Weights of a small mixture-of-experts language model, trained from scratch on English Wikipedia: 256 experts in each of 4 layers, a sigmoid router.
Below are experts of layer 5 (counted from 0) of a mixture-of-experts language model. Rows are named router (the router's row for the expert), up (a neuron's input weights, with its number), down (a neuron's output weights, with its number) and show model dimensions 0-95. Each number is 128 + 32 x the weight over its row's rms, rounded and kept within 0 to 255. Numbers have three digits each.
After each expert's rows: a language model's description of what the expert responds to; "comes before" lists some tokens at least twice as common just after its tokens as in all text. This comes from a sample of Wikipedia text that the model never trained on. Tokens count by the router's weight.

# expert 16
router:122154139159101163111185093070080165178182100129128148118073149072133146117078092179153094093158154159113196169069175112110105120127121175154141102137067076143101079154131115149163090125119112146107120104115111160141104113181140157099090083127137153144161162110120158179184154119086121102
up0:147160147192162115173118126063184146113104131115075155080102169133108121083136123142161118137131144118090078112124113161131165099154112207146163087128150203112163131147182109118127083055105102121122153173089074147147087144147108084118118090119130135114187113086191130083127155163140132090
down0:057147133125066125119109100120113193078140090128172172093123112137123171113146126101116129127145089149108110152136126118143125155149153184148139147117135127111146095132175114119138114102182123057072113130124146204099079159120107138158145182126129168179115184087049135079110182188152189128
up1:064095167124124135087169138094144144157101086149096091206121154102123137125148151117134050164131085158167165151108100107178107173159130083146100132126050156149136129127081167147082114152121141099090127061181130121108134116135148069141162111155104169107173062133144113136097104132098133065
down1:094130145141162142135119107146131132102125127110136118100155122161147115140067123094134105138107223107120124101131132172157098165138166094159150110156130128159153134128152115169144183046117044140085128192162119149161078146069192172137108113176081146081149217122080109128119135108127093142
up2:099139109149120131120116182074084132114107106168120099142146124091083117114137123142109142129099140159198118133139082122121143059132078118115062165089105115161098128130141195082161162126129094108150161083073131097116130168176167101089110099097111088166140138135146195079150129078227141160
down2:103146169101177121090167121120128165080118140180195131150193151070094169144203090108122139116104098154114087142130141108116122125144133162114071108164100107143118181096164200106117119117104159102162150164114165128146087085140135120126118161125121096163159148131173170144127133204223126117
up3:149110137142185152094126105133104134139124125119128141166139116086109168161139156138139146135112016162120101075150126153136151049115151146186103166086123069179123147153114069172174139083134154119145130167157137176123129097175132167107092056126122089159078106180118152119082079130140105150
down3:126153108134123155108099060154049073163137128109124156140117191117127156112146129159167117204130124127158105180149140172110119159085152130127150105099133149178127100135117146127166155127122136052124100090165124157071193133139143136142128137187164078153164147157169077123165080042148152133
up4:121119126097085142063129092159104139176143150154142130201044134121143156123121046139168124103135144125145165154171163165121160114199116135136172142142109115135132044115151145103147078182153148151182142111140123090140128091114147099131178129107139149106180158138137175129153142071121209117
down4:125091103094142110148116111139111090080110120119112106150202146175088128120159132112171132139167160077113122129107160141069113112071078170111171120118107086085134139107177065113077110155159074171184100097121127103080118134125167149117038064129146114148124134136110082140169081136069112123
up5:066141119072097160103136150132132150144125139120131149166112207086131147139105113121085131076088133103110155128105183122131090103090149110110145137096097074183103131129164140132096150138134146090103204133187191146092081221147100113162106103146160141133119144049145099110131119086115173173
down5:147142124128107103134120137090048151141152113205095086133133114195116116130102167089132122169194148105164108146106165101155168109155143050125153132169160192177078107105063104159128176089082075114158148104114110126138204115090096130134108144126142116169116129147120157134145162153155180122
up6:098189104168103171104088083070155168109120059121124135116082136144089156142118078093072178130134163162131185130082106095107133160136127142099130139153125138179105101137100123131103107137117061117108077132131111098107113139066130177147120081147076123145201131102112137091131083104089046128
down6:083069126152159186135140118147122131138115111057123138102116125108133117138170076096112187084131142159114204035096153108082124171135124098153078124182156133082150105130146176107108134077118097126145155149101133138137109110147152168111145089155190090095124156159105151066171140159129183166
up7:132151119112093204161095109138121132154166121150070140164117136111144140180060197128086154131157125101100125147189104144152110089185102136119168085151153121167118152112111113161127054098172109096125113086057176094160114063125097115136160160132090105108156135133118050162102104141132095144
down7:129116177123115132099120079132142109147135148113115082105107114163114084084112097123135120186162139162075103177089056143136180145069111135087125118087121147091140143120123105130186152172140181151168102121140146159156165113177085101081143063123144079152135085190072089083121140080159082143
up8:094121138085138187128118069157103154129110132153121142140091104153153117103066108136108142155137056075163216086100149160165147116152143153219102083159136153117109117105120115149134095149155155142134130198172093193105099085116123142112122162101120150168146081174097143196111100138124112095
down8:102130101189113123084123096132107059150120156071110094107129115131131109168130136164142153122161094127164096101148150101117086128181110132108163034146120118114184137150159111119154143044201157112105129130146169135162208120094093129123108155087067084131119156154163095124136124121145086064
up9:212107084112146156133181103120177139149203111123103163123132157120088164142137109193140129100138112119105077143071130096144091108101110118161126129083058154120139152136109155164179072096114115084098201128135076158085135117118136116071174143097113125063096183136139124147145100163137153103
down9:134123120103142115099134129135134158090189119112153111036123203149122128178159144136193112140110122145169113184098088129138078183091101097102076087099133137127106116118184121111155130134193170132150196161135170077094093162156146165168158139115148107157127079148095101126081108080124139092
It responds to: Pipes in football squad and league tables with positions like DF, MF, plus inner word pieces in place and personal names, e.g. H-aut, C-ott.
comes before: "0 ", " ", "1 ", "+", "2 ", "- "

# expert 37
router:162096087126096097123093099141075174197154108172155174046121105119089126206131121151108126118115138138141145097089177144133188111133084187141125129099112128097103127105109192096153099153149178145135109162138105097110090066150168150148057089157136169087112114107152107094159136102131115169
up0:135143123159109076121092143096142166090092140128127161131145192134118100196152084166124160167066108133118066099107149085131104118100115098121164183132147137029109169173110127129114142080154084107166122141145066141141112114117141185052074149101106144132118129109201105138133127146078132122
down0:115092038108139119088155161101087118139069076074190111114097111131087110189141138125133150165175114094093185139143137086143128120147166129117125128122158111124110093136110130148122129051124145168193167119099072130125114142135110128116106104133188089112183151192173100095076114074145100113
up1:146077168119080057162082148152137122142167103118131182097112164131148135179136137132142101102162051104137135126164180136143096092195074168130147093167084124111088170084097086174133095154156097173126114122141127128097090156125132091155093088136137152116164100158171067136096137179088118093
down1:114139128159134176161152160141145113105121103095108127129192110085107095132139133131114132095162155117144180155137153170130144120118162056136177177128171098119111137075145185169131117190160143114094173135154173142130044121113185104142154064131166120125128094126058074098071127175067125119
up2:152150096128158171119108117138172134149197075151175116117145098168149119176175143116159089113130085092106123126157062133147130128103044167077126126118100075112076199138129060137204098175098159103108150152129163146133111113140159120132094130147154140065142118128136191109136103115160112082
down2:123143133093109130133171123125154082149156147111141166139125122160124159227139154138136089077113134134101104096116094114074142089084065125096134083130145210119078126173059148098164120096072158121154117108157155142100141049148129094158111127135144119122109088127137139138179077147137067193
up3:116096171101126180101152158133156135154122160207114109085103115137064212148147140175129109112149172127090131119115166146140116119129085150173158167126096104107108133107112194103133152145139149144112144122143157126157134073209097111086121160095105078077118163105149209108165086121177084120
down3:106152135058158120137141152149183143173136135157184094047183088128117138118143151156119065092168171143117113121089107067075093156133124151122167092106140149146126093136107136101087154118183095159111092078133103138150180135156064127127103100100122136109185107141127138091176092099187125073
up4:081113122184115095146122104062095118099175105149132124147160165110161104144124081123166136139153107168150146112157153178160177127147141133197095117090123100125086094165062164163189086150173145125096094171129133161073075112191130070120107134159139104120162140175169122138143200105115124153
down4:107149121160103128085079095151104109104074118098084151139133119187093088104160101141164132101059115119122168090073104118061062140170100108089175175070186138063188163165150070113112084143149104112124142099128129077100108098108145123131124091110097114094115125157121131090107157170121108133
up5:129151172100101127119089122137100125141123111182139167206118118121172053099154090154107115096138124116173108104108115153117117073083052089081132152138078115110070109149130184101114073103136101140114117065127094093158139142129215112128148087099166182125156099177129129146094118175121120098
down5:143107156144124134153120087101119109199199162136071167138083107122174080151115098182128139126156095114103116106092133106088105155124125165159122142093154142164130102078097143084183174110132095054130085155151130138123099105114150106083115137123146103119016150078166144137114074113140078151
up6:138106166101123135101126154125093123073121164114136133127114127109117124177174103157128100150110166145094159092160123091100132123099141160072140132130131151116068141145092172158122151181143164066134115109049127101218097094121121082162138061148117100130173194120204069107162170127108108085
down6:144133159171093064094146158130096058119087114152205078116144115129093140125110101142094144155161162133114160081125151144125132167118114114142147171158153124180150099071159126176117147129105074114136154067088037125073173185158096129168096130106152159119065118101147148137120122184133134130
up7:046090106085120118103122111124075133092096119136156159145154132080130152208144161109069093145095075165146185121168138132162148103203160113143045149102164177118112132101115146167107085178159133128128122104154130148132103085132110133173108128181136123097087120103135107150139210140114149106
down7:129153185114076077125106131092142085083141176142096172159092134118122110142142155091167049102134091158124053099079112199106096147105096170107101149155105164156119053108140131165114091130182119120115118125110085118135168183096084113124176141171147135188112110119116123101143103119112136184
up8:120164128098147105130127118101180130139155132148046152082115094139116120201126165108185111160148146120157134121065099143151178091050089134095135109170162075095130129075156109173168137133151137124125144171058166159131131125104118198130083141188141066103089149095163136120132125166130153133
down8:096094102180117089188130138132081069147076124084186126134128188111141159108147171115110119118185134137143085145142139165087157118083119044138125072131122170091148108135136151138107145108073122058097181112114169163095125122151153086196143166092131119142103140129182112177120095159103146116
up9:067153090086141149151097130152135141135140111155126113126108098057090143165159073065056080077099139107137158076163068106146079106107139135091143133131079115088131099091145165196137086179156072124092156171084162103149112141107080149127089129133115114136112156183112144135138132077135100132
down9:130126150106081143143138144181085209146137124149125161136051141134144105120179120117083077141140144124108117132121121062080155154096095109092100101145108152105130160121097070168124143187155147134107104158097132069138180089053145123149108086132101088138129092096168132066159110121176060151
It responds to: Commas and dashes inside numbers and currency signs in tables, such as 3,067 and £10,000, plus aged, ±, W headers, and con- stems.
comes before: "| ", "0", "0 ", "1 ", "1", "6"

# expert 9
router:106101138153124145106109122131171163104144098165108111155064181078094177111077096134161112175126184115091148139141153106128130110126092149153135163070086110119133073120147142121153146108063092096109123121118172147160100050101163205153170117099132204140183163125175109156130155151089092123
up10:110119147160178117111083159118155126108113124161186189084125127176148143123110162107168137166128117089139143103128205165140110119091102134030080092099173090131085124139135083083155107109180140129050065113118110109117135133157115175155122131123105152176131154075181123121146154108122099070
down10:141080113160137086126087156097126121134224119128185161135100193118116064088143188113151109144086109116069182127177135171096115148154137149136191129165125110074092112179140142147126151139132065113145140149162128105114099137078110134140123134149124234107097131124157150151145116159115134086
up11:180121126167095200146102161129148104143128165127195117164141159137169131132108129151084066077137077110131126126172129170123125132125183206111133127100118144093134149150035109148107103125169112139114132185114068121109115111129148085112152098126186145150125213148120050099116106122156134103
down11:161107116114150112162172037119097184158118180145150130066149072095103136136176167094120115053140087146114142124118096130068114152123142124119108103158098161148123096154072102127098151178140167114120136100134167147158113099081075108151138102108138136097096127048162142096094111104129197083
up12:115108128185192133095101133088117156128140112123208115108106155141118145119129116139172150069159138083089081111103114116109156079085088130191160164115133097062140081141112189138183100124131190162118104117064111162105076102168097102097146120083167107128097127107117081090085158123132167136
down12:096108113088081120121098105179155151075146156127031103172098138081092071130141156139128104178161140080133071123139153127150131131087104132103133178120093155109170129153134127124157128144102074056122126070130105156064119152099115088159097186070082137137133112173065139139144106133104154123
up13:065095142041110138107127153121129159115160078154108090137144046106104147125126132160115119104132104099099089120095152142132172113170090121155115115108100073190136148136072130115219099174153127094075087089117138089127130077090160087105172125091131150097133101113087152100116112152139089182
down13:087126076109150147168115181143147066159149132167082055119183123140176123147195133159115130142089084153155148103114128134171116110131172069135124180188168093101092179114114136141132108122218116125145202144141179145103127141133156156105117109122154076125121117143162085132131175137100122177
up14:144081132073090121109118116027145118154110134116152172091133157117185109141072143096110081143164169193169148123133106106113135089139060095112136129140187077152134097134121109099143157144116135150155125180095062104133111163127107111121141116135079138123164160038090123118198144135132156097
down14:120103141121130097140113109145190052142115167118108141162159137063171128153162126177155153163165120099085101128158125156168131126185139089120151172095121186184167144162167141133090152103097117132094138084182139123165113164147151153103148116175166080165176152184091133179103122083129071091
up15:092054171160126103130098162166164136116137134186143111107161145127122157147092094176095130161066142151109103104151109166079132110179075132095122128096134168124136123129095129114115109167055116078090070127113101185141110091091096167049161183132080099147138110057147110165133123153111122118
down15:066139120096097133141126105119118090134091118099134093146048084099148123103099140156141104136122142055117111123176134104106194124094097126138158128117115123141103114115169120149146144087104136142142145124072186111089094141066146096218143099122151151024141148097125133132092104128050071110
up16:131111156182108085112087114132153148161142094121123110098121109103148148113130134053141127130178051142124188157080109183099201063104144123085112111118122146137170136082096119108126108083090103127093143153080121061129106116101095114125159104109125154163093051199173101115116110103163122093
down16:089103164126161138150108103163059142072132167058165119056156132112128114173120090074148091118063117063108211171134129161129108130102072126108113156136169197145163181151116109082125117122130127131094153171086151142106103070161119122074129166120124083116148140129115133173133135126126131106
up17:174158110184118182144104176124104185154163097137086110108106191194095111112140052184130139130129131120087113136074092141120149118184089160081116107133136122101128094050141126170142111134104124129128177119127141147106158107151114122086174173128086096075109126125117167181163181122084091152
down17:137182143101121145112168097129144073098090153169156116168091117119161117132152068154171087116046135116137147132141093144116176161115080165137123049161184117197147182147106146174177122134162095114108127126154124106074184129081190119095102107162106136166119104128132109176097135100119130089
up18:146114167118141138127168071151120150107138133102131108169102054073139085144129123113117105143185131114126164090124091118133120101191102146128131139099124135128126108107137116106164090166190169110039228127110146159116079098115142150130084137155115099172103221148177117104103076135132158093
down18:095131061123101179133117145157133235145077132123136132168150132180143136151162121100144148160128135090179176119162100109142157124143117120127193098166103119148135127155093176165048123112116108178140157170155136132162034154160086093161150147157125108074093155088130087147139123138096126130
up19:155135075139155055137133149115161177177178095112163119148058132159105100127104063082104124146136137129130188160123169108102184126126159143125159142117109114071123137155132155129093129169074179123080221120174119171133119181117127117110070111128108140159123084083097143136108168141115079101
down19:131115173115106100161144122130097157103101060127109127102180162107124168129133115075190055096100088100129140092100166115051075130099117155123124077148166102152170104157100106173122170097155146121145148132121116061116171097174077105135153179207127109187113142127153110110145126135109159165
It responds to: Month names before a year or after a day number, such as On 31 January 2000 and in October 2022.
comes before: "201", "202", "200", "199", "194", "198"

# expert 47
router:129107071130115140157172080146124147140157123160158177186047131120109167107101102154116134124106158128127150116161088163198137172098120118095159164125065145146117114144124134133146179107115128127137199128178142169158084111159157127106080121060162177125125154151163100199158144149157048135
up4:080114106145115113043102096117155157054159085216122127125118081108121170103162083130175118098108054161150071143122105206144164148103149171134092138183106154117160145107110138135134104119106132095153151157155152147073119165115112126182102110104146155071094119153143099146123136102114143171
down4:113127157150117157117116133115158126115106135119127204167094144088152115143156165114084133153147134128114092133139107174111125152111087142073129140067157110072133098131103110138131120173155147098152112180115103169114119125054103120083158078093170227176118092123096103105091176095145029161
up5:108097067137153114147151079141149133135114113139178103168085160114143153167097144134172131147183175091026082122127076120165144117101105162120131149117107079090106109079166121118226116105134127085115085109066070087159123152142123130168120138092132121125141127153123100192140132116084095097
down5:128103156176111080164118157178135086087132118105137096129158145133155131151124121102148089128115162097107091103152138122077134134177131112112147128083105130174124176060196125149132121126099133073127105158102149176108231114171131203121118116091147153175158159143183113140143126182165097056
up6:066107071103153122117152078091136150097106112156149120163164191110129131127165120108145132133138112153117182148125047107107136147104155101137070140086093118146143137090111151173091151138086101124152128180134100129097131123105120148149094133167130143057148116098063222175131173039119152125
down6:111100146156152124146090091110109153098090169063113121130168177061090106173154147156166144117093073138136165112130096130148118175131143063126157158115111061113133095180126067127078149107090110124158106127151167100161061193110148141153092165151126121117120137135033121168151162102132114144
up7:174124158148146108117156156097130132106108159153179133183095143098142157150118111164173089141199152088175091180113138090179185085114133106104107167137105105171098116102120123143105129059131110144126129159158164089111102077096194094112112109083150174195128085152109109200155150112100157097
down7:110074094139136092170118161154152129181151164103121091156109156135139176126113138109140125116112166087137141136191101138135144127199112125126152173086101118137101122155146101163174169123112104021161104128168111138158102110129164190115060151103132132109092124114214113154093081193084145111
up8:056148125103178064136128098134114168103119126121103153151076155153129137147146052145134111146164160136184091119133114161152107134119142136048136148089087141086147110141142186100117153157145156130045125187163079125094079147143151129176087144095173117166117108118198115106152123157175099157
down8:114137134120098094109113072138076118164180077163141079096182142106158145145143123105088173103174161154148127124081135125073108120133150102140135121130111096102110177158112129169083105124199084101169174059202165141100147114135090096111122137098108078158127087141166116054137097070121123152
up9:164063157153146120097151133080181173126130160109125151142090134160168148177093149162126110131106109130135059087153165175189066130142156096166108113153061121125117176121181119132123130115164159171169173162111150146108115145162148090192101103143073157153140200102097170103113136099115165133
down9:171144127173102135194132137096136035140097091063121073103146122141145121089154115196160115123104090162100108140173145143157111146148149101165120171077170121129121125095094112106200130147082130084129177153140144080109101114170182119120173146113166138129158119140097098200161124109088091103
up10:126169116120105109148157064138111176087129089093036127146099142118128145143125117126143102116149187130079111129133157119115104136171114170194122119084085133108121106151106129178166122033114115143098076172108154169160172138118128185138058178098145134109118123116110168158166090141069086125
down10:124195145155146094141187092113153176123120121125126136122152107146212101128141109130107109103130091131175156140108120110109082118089161137097093123119102118079175128156148157048135174146170110129155075189110050129135113096103081092129116097164134159071132084099116170140152187122129203145
up11:141091152119160134155130119153159168143186142095151083170079191094137100134093138095108125120106165169161093209136148172097140152155122130101119107123099048190136128086148084059134113099087135132131160143158128103069119162132145096138122078072115145121152139064132198109121161098155162118
down11:118196171058124091080124128181130135161120185114100115111116131158138083156145105101170115079129082146127131121123106060163168158107108145152136173128136090134122143126116130152141125160135172124131059140148099106219148124118078142107111136111084058117084061084148139057099138125097163145
up12:144157190092095136100192139121137135134134127206108163134074100149141197124163106159086140121086120165149099144133124141127141135113117178092082106132054174161130171105146139110110111086090142101116132102172123038184140134156210117144142134187162120152127121179124121141145089150136103175
down12:065178113132147181093183114144129211151110125121163084123074120103111138084147149133127096132179114166152161081133145144119170096182136120064092094180141112117132111139152106139152147122149126144140101122108122087099013113146111048137156153108125120132139177135119149119129103179140185160
up13:176142080102121112112125039143138172107149149106174145175096098128159154212114174096108129114071130141098120085140177167139092148126120159138155170089143123106117129124112134141152128085159148142122168092073149143069138150200099117097126129091113170120128151120175122104178083118142165039
down13:114119156183116144121100146110125128131119106181129138156119156085124156111106106127120125125097115111142067165134070115107114127162175112085068132123118203065131164090123170129130146149172109105080095190097077127097168065150060115094189191111120135086092101136185127190123122176134129123
It responds to: En dashes, commas and semicolons after digits in scores and date ranges, plus sports terms like NCAA, Olympic, place.
comes before: "| ", "201", "200", "|", "202", "199"

# expert 1
router:136112137132099149089111166133130157148161133143175134134120151123070162193079133110094098139127076170125173110157106120168070118121093115078134186105134140125096128102101153115114139157137122127151094129119081064189099028166125184114124148083143147105134147148152108155213145092143068083
up4:132155115084130145131118054112160152035225145127081123172118135104125100086044145107141146160071127144086147052183119144154147119144130107092090143141106148110150105132150147122130144068139137153125097099130134149156132126157157117083161142100083146112126079126163118123077137091188087110
down4:118120161175150133127123133155166126097181109057136166104130138118108094114127134066179092131112096076109077128142081098106075160121191054127086115155117108129129139138103154141040157118111130121166088148151129126115154074129121136162136093076107141096104132218087171124164126130098184152
up5:170129110168087117100168142097186163150105088125123101108156108142120125199108159132093060170115121170106091076144180135147157133138118092137099139123129108142081112169148125151147061142144170151149138209078145124102091144141175093156082148124097107112185177172091093114078099133123089073
down5:125153160130122130204120122154131126145086078122136143153203073138139142171168111094170123146125195094129191174118191153122107192100056131134142150104097106126131131097076115122183134081075093141160076083113114178148137142133128149079093130101134159119112129114174136160080159165113108165
up6:134136123130148156084109118110112153177146108171101122083166106124152120138130100184081180114167147145087095012158124132151120082171079064102166125145136096153079090142140091127161132149155058136124177111113130113116121109136162096105163157101205192171089151142140152146109120116096123148
down6:146154164103146180174115169140053193104103109161171184137159106127147144104143134107087126160119099144144102099142061165119131150069115100121146161163187154129136100138100141094140118126163138154134134170127098137091166151144172123135155114211087156115114164139069095079059138080097128179
up7:086099096107129118131112101160081155126139055125129138106121176151129141116060187099183103144058116173114144074115142099123185108140135118186064112102176114107167132074089112084198153093133132103131130135144114162120134105158123150152120172096121075134117142085151078127119169189181102147
down7:170108162135083100106122140170126105115116165094150117132108155109175103075141135117113182152099146075109157097168120159127116075099145123104148162103121155134124165101143130167083150177152122110131110092172136091128181184156111186110098156155189096155149135142192106107165210070068069105
up8:130135145160172153039170126105122183129189062099194113077146131152138155149164146120119136070122123142119152121138158156102076112139143220127118136140125078137127123118069144142110109145134181142154129183099069142119136111156138115125155148133170115178098158180220138143104160105127133097
down8:057134111128087103166056127161167091160151108171140125107117135138125151077114214143147130121163171133166116139124122136100160113123140087085080124106164110129143037184107138104056156135139146159150123153179144111165111122144108118052181103133127154120110118118083090087085080134161105146
up9:184128146070186147114124103133172148132129096118100129112150160111146165136171122125207117132151122166102121168141107173160143140111178103126090182113078154128166153099102072108124178116067178147136130118147148164155123033104097161069181143136096121154129152113162160126116144076071172152
down9:122124179126155128141066137105101080104128126085117053100116107101147115116109132092124124124153079189091168090137069137126118114097177125164167144132139197116144171113167065100145122121171155084093131114120176059132147104161086108141136125168188102175164102080165087150108086175140100106
up10:171123167110139161111132137117181157155127144155132128143103103135177145207134142097128080085146101141113131142126179134169090106127134135097137199103156079146124078103112193098178163146183064101107163177177152116178114139174107173138103117110116095093215115143099117097161119124093096092
down10:087112094160124121121165083101152073157106148136099084135148129232155163104135089104133137162075119084145079112155125106096098126119111134129133100143134086180188147085110124143089127130121169060078119050159097110146091135070162142143125087093110128177109167150137157078148132112145075152
up11:151162172140124095165148105117134167152104137175124163129164102134078097047122137140141114157101121131144116188167166144090143074103143100091133165119087080192068160127086169099110137079138119191140151103098111121197137112159113116126093128142077160151138184162098141204170090111125149107
down11:121122141143114143162087150123129143169106141135080091086119137110051127103058152115076167094123098130171179094108124131192121077147079160133144172084110127148113087057067164116149132135112180133195081170100111104122141153083145131114140139150118187140134098065163114135139080161120086120
up12:124089075078132192094149088155148163131133121125081167075121110139113199116084157146127134089121107182140136079124114112089098103074121115095158151147142106136091184147146059150101094083180114098095137134109115141146135076138131158157037145119149107099134125161212131113155148146169138091
down12:101100158182130145131142150141142121175141138100126098141144111180133100114134121166106153073125053130153143077096125140115118174111130087133149151073122136171185155078076010103130102162179118085134097160119099097130125098125106122160143111112172140157155143137147160085146142074176053099
up13:114201167141165131131097125129142129122118143099113127108130154114077131099103011126132072140155186156110155140158122111146082176109103202135153153195080129112168100100144120103146153133082152122149158121147106126088134137075162124131143134100111116138189166116157075131149049115077088154
down13:147123149116107087115161122158137145121125174148165139104114124133130152091158048156111111170081161098091143168118123114122184160135114119154061115155078060091125117146149100114171154155153105112163087133167184108135195100160135167125134203101067043186171117111138116108155161118134154128
It responds to: Single digits ending years or number pieces after a year stem like 198 or 201, as in 1987, 1966-1971, 86' minutes.
comes before: "–", ".", ")", "% ", ") ", ", "

# expert 8
router:128081166078143103119139134138167171125153169131140205107105149120127135139107121076152101130118152174171174140100075133165118123109115167152136179166123088079124141110150121105111128128157118132118176143105131055124094101216091131154146076134143102105159186125164129129217173110176094072
up9:131158144121103137131177118094118166099110099127147127168128141133108229146135159118118073119147127124127146167173130127152074122146115119123124159091133048087112090177179085193147146129155057104099153201119101179091108141110161127146061108130110136077194172165130131107142109176133137124
down9:090063129122100201142127171118093138183058038132132121075157089107143155154106149113084116168112135118126105135108075139120167057071151151127138122120146208169154139123112139128095130160124173157111156125139151093128120093132133128182180095049152087110120115107122166116101110167122142125
up10:106132131139166153136061157133148177157109151154113182088096076155139127105131145117147113137107119111157066101114133115235206129168102149168113137115114129096148104141163122162135123121159151121187116139133134186095097124155108145118154075134092128055177163061133118143139183185158137083
down10:150114132131122112169113116118155099160173109155115105143113157170139198125133158160133143168128164125102123136149168170073095157164175182101094149130181134098152122145077147170109119145094090138109148070077163152114013147105131105155104074101138068065116180152129087097091139126145131158
up11:156141182122130112044074111126112125155116069150115163120132116095173184110128168086128165096165146149124137163109169140115177126067140144128130161083089067124144152076131106064168127160133158132116151111136117174102112092149107144112096131180092200166147093103115150148177150104095051118
down11:182155131140094167136073091144079113176112111159174090107142130092112108090156139118131137226109063086158072105188151094103129064095141191163164089112065131144192138113123190072123137110126112139145087143168151146101126118090098148160151177126132126113137120152118135102159112113132143124
up12:096119185201018124144147111138113130170201103132085142136111147134114120086125162149150144148167183176088147130110182078103090116104118139156105162165113105103133118093110116173103175090118093139065125138130100146110142116166140104086116138107141183083116109139142137153084196118091132177
down12:092066142108122122131114117123139144106100155126083213135128125160147076093117130142145096123164133187129217165158073132134133157127125148128199135122145154136143142108085139079122191130134140058102168100114126098111138116210087154199132114118110158109116156199170162132132157117179138140
up13:164180141139146163156149047138133159123138140100067167128112114103159158094154113103175079151117114189080142078109089139125155142119158132083086129112149108108107188165081122138124092065092185138056116171168094097142130152109071183065135108141132120151104143114115129171124143120122068129
down13:048125178105142109159186105155134113166116161079155120129149131178124117163174123128120131141150116113160176173142143207124099156132109115197152130049094176134113145137138122121127153102111093050115099153107117149151085124162094160061098138143070127154063129119192124147155128157139097155
up14:142150116129165179092164154110153131123136118135168053113127130134095183069112088130136103147086105143098097132041138138148105160099156140146078083142150158124161176108122087105177017097187125082105100092140142150122116092143160155160089128084108130077159151135113109146135085154168132113
down14:139139113173143090113105148124154078128133098145161137149132128132092135154089101127108159169103050140140082107173083113165106199147131129141112074060108114114173108134151083172128136148113129092129173112137159192090132097139133119133165186113072216124153148128209139135076079144167140134
up15:152133160159126173098119170098152142173103104149113072144100146163134139220108110116125143136143169140148146133121162149129136079088117131116166136072105108119101088053113102144105073155217127168080127159137107090087089134097156140171152127038111088076119133173083154135111151144110145110
down15:083140119094137084071159128126122052118110114103126149168157135112125204092126095115135163147110164132113151048146142159182101164146143114149133145154179108132155118159149154147132111136166127144091127131059081059107145165133126080127108120162175199132140130111131101110191084138095209094
up16:122112100125052074152131160139067143154116141148120128206127161096117083156088125115108139129105108100119183061154136183170116104165125154095085147157157131074133141145084164173152119137167157143148124126171158130091077132118088129090132097112127102131101142111042044111132116200135122136
down16:163153173103103045169099113133111116157109146149134114130142157133173127119131111195124106144148185095113138195168188164113168141113129131122113088078102095112111121125108099175105130090142151156108126084140112134140217182075168187082134155111120149123189109145183156189139165113116158128
up17:188172136171100169078194158108105174129121127129089173089110148126106124089057126142171102123087117119146146158169138133132063140108172119130145145144128148090032165133150169195176163165095097115095108140154078131123118132079152130150094126098161067106131143137165121137132082102110159160
down17:167177155122140088173129149105121140168136129147148157128112082156067157120094165141146140144168158136162055142134125098155112103158046092119134138079143094173164080107082078095139092163129058121144114197117126159141131106111106180132223081177104141126119149150125151112121174139090137129
up18:163166183127152166102082116093096141138132140118131165090113136066132106095134135118131161080106137095098067140138147119109192110109108161157127172151170111116102180082080178066112063150157130123135133135116144110158139136158124118140026128138183123082127122074115067125126202116159142162
down18:140130143113110147135109150142052190158056153025168149081101172068085135125166135160184109105130162166109138099134112137125135126181108158074107112118142131129115090131136110116139090196153130128151084091102143088074125126120121068157180125145107116140148106115109170156127095167178173135
It responds to: Full stops ending sentences before a line break, heading markers, and pieces like ame in GameSpot or same, often in taxonomy and tables.
comes before: "\n\n", "\n", "s ", ": ", ") ", "=="